config.yaml
num_hidden_layers: 9
hidden_size: 128
n_experts: 8
experts_per_token: 1
d_expert: 96
d_shared_expert: 192
hidden_act: "squared_relu"
moe_layers: [2, 3, 4, 5, 6, 7, 8]
router_score: "sigmoid"
normalize_top_k: false
routed_scale: 2.0
balance_loss: 0.00153
balance_bias: true
scale_expert_input: true
init_std_router: 0.0244
lr_router: 0.00296
vocab_size: 8192
norm: "layernorm"
norm_eps: 1e-05
tie_word_embeddings: false
optimizer: "adamw"
learning_rate: 0.00372
beta1: 0.95
beta2: 0.99
max_grad_norm: 2.0
batch_tokens: [131072, 262144, 524288, 1048576]
max_seq_len: 512
train_tokens: 827900000
max_steps: 5331
dataset: "wikipedia_en"
Below are experts of layer 6 (counted from 0) of a mixture-of-experts language model. Rows are named router (the router's row for the expert), up (a neuron's input weights, with its number), down (a neuron's output weights, with its number) and show model dimensions 0-127. Each number is 128 + 32 x the weight over its row's rms, rounded and kept within 0 to 255. Numbers have three digits each.
Before each expert's rows: "mostly gets" lists some tokens that are sent to it at least half of the time. This comes from a sample of Wikipedia text that the model never trained on.

# expert 7
mostly gets: ".\n\n", "\n\n", ")\n", ".\n", "==\n", " |\n\n"
router:144127113175099154125089103169152132127120032130083142098133154065134128156188199128152130212157152165085137120142137158102184121145158098133105116151088105194118110118180140074094167096112131120095104201158165081121067157085157076130118170177135165128145102061124142089093121095153125111122120198095146100141105119113076111126115121139141095126142154140086179158130118143161117138129
up23:174143126123118142156131167091172088108111135112109107156079122137093140146133168144186163095150142080100047127131142134109149173151148159116168158146111130082110073053098069104136122127097114163092091160131095102122132123193171043082184103121076165149144151141101137099186160148163151118151117088137171097142163204112159090182093171110059113133161136126108121097113145088127140133132
down23:090131113117104144090158198162124126156128088125137110117177089158133208180186161153109166153145106096089166165190140097084157152118053110141146124136161096122142102098113106137152115158142141081097132087130158132167116089153147131123054134162153132112165120052087109131164134155115122094098146085097112065100090138153075110156180144127148109191156179132079138171109107070151084149115
up24:141121067168158177134141153140125179104154135094116205117111131154072080177115159172151063151155153138157058136168117134132142095122172149127122114142142131115165128085096144090141145113110136069068059154113130139117124131099098092123150096138171062145132142138097192182153153162163150155102069145062096140087084189128171106139124135125136135121121038121094117122127162106143101125074
down24:131182116105096141145192183164179098195119142125157146158147141093168123075131159127140104176159145122121171130101070071110074072127144090133087153155197164176134144114162107101092134106112123130076140152144174122107118119125082131070109118115166106104081115144121167129107123163159129147117131122124087102138148105163080093166170144102079134142106092082131164115157035143195062148100
up25:101111165131134126184153115105110164114171168118103169093096074113129111117159174115168187151139152096078096102096046139166104148139094074128116162130120145130089092188118141109108160067092135088133181143096114109110121138146103111092099110150124084178201188096150112171148157166114158139201141093129075107113075154105169154096134139157064112101205156140138135144150162137109100142104
down25:100141085103116118078093138115171121128119162146109178177164046163165090086105124132165134130163115135099146120135123119120167092085129115145140141140138159120140125113110140141152162109162129144174167150058140141133130056125064161127133123137117127145107074183117211176110180231110060166077134187090112138142129087128066131167117095166143153104125145109106100092090097104084146124162
up26:131172092124125176096188134097106132106120139124127163122139116161178142145111121113188117170061145174148111111165120101127108083191125102131136099117160094055120215136164099099128122150138096085120142115165100085106128130107096152196136156122109166178122151117150125134073069173122191080096127137141161092095163126145081105170108167097083138191149130133156108142147137216155096077109
down26:132121091221191113140099164077120124148072118142137152125204180159097154144173040143080165156178096168162134111159194101109143108135093119084178107150129083108103078143116131153119081161148138138130150138122101167111126172100177126177163124145118133155113157062119112116098108134102114109084138093070206149096120126112095143118143089153070122094093117133105141106159127114151089134115
up27:104151136115176170174086176129165132091154133087119106144125093096108108142152112154159139127091139160076174116161133149126120159067133086128111090111185100134132168158138135097103157176114129138143153173104136120125128111038027070085073138109109133097121136112130177223087129144152168105165067117141122127124110144116130176135164136178107111080175127125111098172096203127086149114132
down27:096142147164140183168157138092071087121205104126134154069097142112147110106156092120104122175133123148130144081101127172170127147155139083116108103158074121132123184108131166139175120123226131148154150183112139133110106120058149156161120147082116048126114123090144081116139134096123115062140164107147173172100102102160141203126125151180155066115131116094069115142107098119167096100143
up28:143114147136152095125113128083179133153074093171117102101129109121112179088089164149121137113148146138138146139136028143101149210106122136126083160136122155132137081192150090150134120152125096140134096113078118109123152049136171159109091128136175167103157134129103099060126108096161086133197177210186098112140180129107116086075182159154160091149082126142152159144137175115123104117125
down28:151136093112175094129115136134143159125107119127135119117123118157155157091098171117159090131166137136105128104109090121096167169080178185205188081118159129152078126139170191151190121129103172102065093151146057136166127096098148175139112134154142130123151142090166159142158142124097112106058151137151119152141098114126066110119117163179106107062091124126150115149104205079073141056101
up29:186094169122122098130165119065087124121079096106154180083183161089078130082162112175156167114129157084095082135107172130132137203089164126077082133162132158120205082113073080132117147115135119125111144124124119124153090064134115173132128124128177095136123118139095185121123144145123166112100148129150072120138186076144181173154114139132144134068138119153093185179147158130105118155087
down29:104174134171131140141175158194110107089177096080134136117115094134175158132117131124122116109107113126101161172090198096151107145110130108121116165126155194158133114120141146135186158083155140096163171131109189085172077109090118171129149140065028144118141127086121045089099114123146110140106096160128072173114141062159150090111180153114112135144104146166141154094083091114078140123147
up30:105082179188149128095141089099156139106089131100120143099103173116081106118138094117131122169137133133087116150108117151129146166135070076110192111166152108150108105099137119100157164116021175128187134165174100121129070064137144154173134180123133148136094137143136116178163096098066123147106146154140159179129098091101111096129128100174073142219106091120156169141109137171083123151110
down30:134122174078090083098131141162129143100147109134162115152142069099142179042073189151117090120076141130087138122119140098122178134131125117046102157142169095140103133102141116148104088073107119133128121193109147214117070145130163167158166091162118190138112122141123145089162157079154143216128097169167112169122137136141129118142164062121143182099118107114110112091099120130140172155122
up31:104157157182164099128118089132141121150158110083116117122057148120165143095169139196096085161116087132139124165146137088106165116155121112123164125126127151125156071096063143099156113125134067111115100121060120098128084155079145143131160052123195179193146111153124105139064114081153118128134152209136118152128156200088202120139155178123146108097148154137180100101141108094153133111124
down31:139127201091171061189134072171148128121127130147165187139148143106111129160124113068179167124121127105140102130105061121151099161120090094097070110115150127107151171172075137174140175109153182097166155109166106083094156109104080180136119148074161152111171122133107084165128158148066168100144135115136125167127102082105093127102109108093170172153120122112129140133144121023140131136151
up32:175143110090150168146182101184131103176089124142153080117080166108152129095129167093109067142130130086102088108091147146220134115147167065133161147100128024115147092117182123134115128146122113136169149077160147103146132152145154122148103071137156183126103181139168139149142124067162115136107119176143093058127104126091117124127093104108165165149082132155108079152136124106096179152087
down32:140152137134058130147160172133095121096215162131100131106151100146165108113086110079107097134130115059132151147103168155108128180191095172115105126073071181106135090123104112101118168142166128179139106138136102201168116108201161177109088108174114071168143158104182119145091135122120136116149133119106098092136087133048174100137109125152141112153175116126166105181079145120118118126092
up33:150129086128113158123143103129110148178135129150120134142131152090123148114116083168141122148109153122154106104104146133085101130098138105112091076083153159128191097109108146166155046095130158090150156126125176133142173125168081120099145130107113182127139097154198155154084068197210186115119095110166128102106158058116101149104127175139150160086103107108115131067073147129088112059204
down33:127135110044172149125116048133137114110149143084129118114123174105168128125102178150076194054176117140101137094176124156150141091123196187125169130142100144117140135162105111078153147168125120147195150046090118183159095130109096106112135096072105077126127131115138178136151091112102173141110117168160124125149115182127139116126154155187144112124116141151069126127104134108166055132081
up34:130079095110107098184117159082118113124064107146096190112101142215136056121168152092152137089166134150118179122181118153089094156106137104122098136131117165142122164168058148126159115084107109157086128078130155102134133097065158116150088185110106160186143094126101127166118128176114134127134095089144152159194157123120155073165107146147111151125189125107133155064092112189143146139165
down34:146128114139100107098049171112139138121135064100161074155131104135173080142071067111164187100127084097192154160115113137120183174127116115054088146141094103137121133130151129137107187193160111163098175144126147148105160081112197129122130111142080139141116116121100126155098117127157139121106091035136148163154156125095173173172183174119176103167104089125131125099096095150109146121137
up35:209130160138115154095108125158155134154074151165090109159093087178143129146144155180135123121154101144136107192108077077054140165125149155028104108104135146153179177102177104117122148142045173136095124078203156110123140095168151136143086145104099131067122127082105112135131181094103148152144115165116154113140154144178100104160168108090128175156122119104101151144087115146133130139150
down35:144124107124072089162115105145152157122151063143172094155129164111118120139170099124106119134118114155100111148132192150156131108186108171145087115181136091097155119084164150076091141139098137149076084030135174212154139093122072120167122099159158125142156093129131105178162110093091166133112094068129155099138138137155142106151213107094164131112068109121105171186161082151130119131124
up36:113098144117117160120139095138152145178067111160147141144138180058149111096140097059110157160082057147175124093114185129118135098143106111086117113159120167129120143117101153127162135121098076087125155127109125134092151068097082124135131155124118241144155105141167148151112100191150171169183124136091148150142061110077125102071128132140114140127125153064145120076100150192139142084170
down36:116085112070144179126089144144040112112110111102117143158187155175110176126139080173136182099154182138090115125124153118132185159153144166105162129149139150065126101071171143073110123122129142174106099094163160250138140115095103152097145142148101073148118085100115129104137059126158131109099110106096136165171156111122154147143138149162110112090124143133172096108152180126078097101123
up37:119157154126139090096168086103094142181118163132127143136137128179136118135062131113100100144141094097167186090216058167150089149093187144074085082138124135094114076145163099108096119185117146151138162105133073104117114132167132125128110140123145155089133185134192126119157100122127110143123071121108157185149151096161142179098176177167089136054092116189128123120116184130122105145096
down37:104090112130112144172134150100129135119076146123117130099100162166208136110114140090123092082131130101103129151093168138186104109137085125089125129099142138121087197138085089155157109103095151126162127158096123072140143118155180174109144174131153124109139169204184126136121081105073184105110130129170108156139118136153141061146100050131124075130046113138155204083191146172130151121146
up38:173182175092159095099077171143169135044159106135155133108093135112117105183116140096164132131138184177122053154112117101104137100115113114132201102076110096169093152143114077122106154132108147104108166073138122113085129159121204133139110145102192126185106132137172194120105105155087130140087112129108178113120142073146102081105170140149140179113183095159175165142156128132154112101121
down38:130125082119110082152111186082041067109124141111126134126098146138152121102125186145152076099099150144137079152160193103132129057127107120133156204147100104111122144129107096124104182155144101076137134145109132132083125124120194072178133186090112091086093131121102106163191131171143187135141151099153112132164125140174117158149122079123055175136122123117106107132175089148117186114176
up39:160140158126145112117134162186139166172150122092142095101148148093092146154103165098129166128146092163119105101119147028126176082166145110110064122155133141132088140124099113085149146085145081116074110136137076107159099105094093077090120110115139149142135094095114114111106153116151129140197197165138103105148121009162161151133143144176175151104194154183137122188141143162117111147147
down39:086172155103180118159111128171113169143083127107135068108153146123128184169152127135159131109143151105149125112098096184153148147103136089136101092120142134122199175099055202112069126107154184154103113130082130151131120124186192126176139114138094142147098094121123170152138101163145052143152095064118120126127073108085071085133130156137173163103129128101095123103131153056174070121123
up40:189173154171091081120125087168084100127123158058149147146105126137117155124129108144122087194127110155107146159116117111179224159197172101123167146164125153113124048120151141078137109072096203119088144126095138093187143114096143098139127146113082139123158111130117160093088135136119209171119120146123115107104088149140121181096139127100117156182144087085150103132088150106155151167098
down40:226148163145108127069089145165128139135148155159094138116117151104149149100152079132114126119111097167128176131204086179155095123114144144128049151082098133162128115106094128125120124096157140078119155184115085150135104137109112176074110088145130144142091146085105063104114165129167104122167145183083133112154140097186083114094110168104172118173151103149120090164131153094191111177062
up41:141060079128091152091088145087098119136127095128191109148149096121122135126130153140080188134140128104130155144156107132172149070100093148109135181159105101158149147168134152150122097141084100155154139154146093084087133110118113092091162148169088207101186106159172108133068125177104103229154178158123169137098164148128108171157124105127108125091124098087154111063145144176133083146073
down41:138106122093127182169108170155106170102120146080165121090152135142101149184092200121135152108119125135117152132174086106105175111145127149138167135170116096144082174123119134102080140110112146179110161128140173145066179128082112106141103153106104085067128140186134155134118246149109092081076121173078130095120110128151152125126120107121183169109061109131152141113078088099133134105197
up42:150143156072129168171158119097134138176135125127136164108112164063078151133175105171101159126114085077133148067134104077157127138175123075131141132138169184180126158110116096087090126192104174125102104167138059134170102125135112108141098139101149143101134175111103119113109118113179168156114061120118088178113101112102218136145137163044105102102131214141131118119123135144135090128162
down42:108110138143144112143201082093144142135130109090143194126061191119156172108117111114142096134153095083159152109148108239101127104113107151119129143122115113172091096146116115202094145092144132140106135208157078101190116138164074117129122152058163129132117138094182126098152164136166112145086178112079101075108122145079109146080154135090118107101132095165152098167145147122084162118130
up43:132152123171165180128171131081196130106154112137128146146106097117134036066093139113088083120156067160071085126140189140192138115078121147116105113162146095111081091122139104122120125098113116139117138143125155132126116157183158172066101116093189127146150104106124167110063107099132167129165133133176155092110155150127089197112101123187145134167134151120126173206170125161076132113115
down43:148226153084098120133109094117089109157169183125146109119103162134105075119150138151113130158093169160204138072189100130102082162151099151102124128125159075136098124100103145116108119166147152136204161198078082186145178132096121120124166113114104128112114178138085062120129163125119103144170138113199113109135112120087103138144130144116109130123137123097127117099211123080108100057119
up44:160152065106093104112087149085111105136137098105146135063123180062123139164113161150129161132122173155183149102153126111075157147166152107123080112161081043097136148096167175121105122104181111113092145139122128115159099086135111141111115175083131167072146137183103159169145098087149107185136060135149109096117132091139108113170170131070137123133174175115121172180104128184167104178117
down44:176160120161086137079173146148149106118090101123085150169110140133153170194145163119105058084153119220102086123117124180118149115085071095125151139107079087138094088090108093122161118143163150164139143119142161160109097140124148175136133147175144107176134100129169197108121146111098115115080113063142129116168102135154112113164101111067203174059108087111139064115143151149127123142143
up45:119179097087139097136153149087089112168098088078122089154049105149096121151100126165095194174151128138100110167114100101138105154089115143150110110130149121122135149132135188108079174142131173112129076176112185107154107153081102144205149136060169189122088075139104117129127118113112153130186088175094116108163131135092120157183140160100141156147126135096151134101122121210135108202107
down45:075094144172109146182140122128149114124167161131095157119071174151132118135124104183067101153116120165149167136098108122186141104146115084149065148099131187104083147113198160086093082097118139142117100115147168142122141088131068122138157069180117094127078067177131135130128182137136163104151104147175097110088047062141133149142105125189109140190150146124120109137167173139086112132112
up46:142121091132098090093171152100143094048157165077130124133142176120132164189132149116108139117152125077158060165164106111114142123111070118105134111141139132097124148147056185158177140210079123129087154144172106123109149147103148072150140144091119202170077096132113124164144083156078110108110165186127109152094158131091134110154159120165097123141092137134131171117073150214122100147143
down46:130135085123150156130161153146134070078148195106090098125134158207127037129160094079129137118123113098106137161103108152194148129181092150136140147080083127138125088160115171148155107175094129084129088109104166117182168125122142103132159200103190139129122166136160118098123158106129106078112145092121081103117164152093140081108101128135148120122144185121097187146090092146080096120211
up47:151060109142183122099163142160149151165102131121102161136156153102110086091203184171130145116146066113185147069099118132118126215127117159086128166089138089061141114088106129089101137123135108099124140127080128144146131148147102046121093131132150142118164085119109152110196100137176140117132112162112091108133158101076083146175109139057106165136150113057104115177122146131155106147073
down47:167115137105107137124171087179201098211146091081104144137142098167144098159142112095177132156108151208149197102134147143129105134103070124146077128126128099127114081129120086114090104165131138088119099102084091145162130114128117124129134154122125132144116165103129118125142163129073164134121119179077132092207137151160165116128132136064067103116202170154133089059147056140101145121172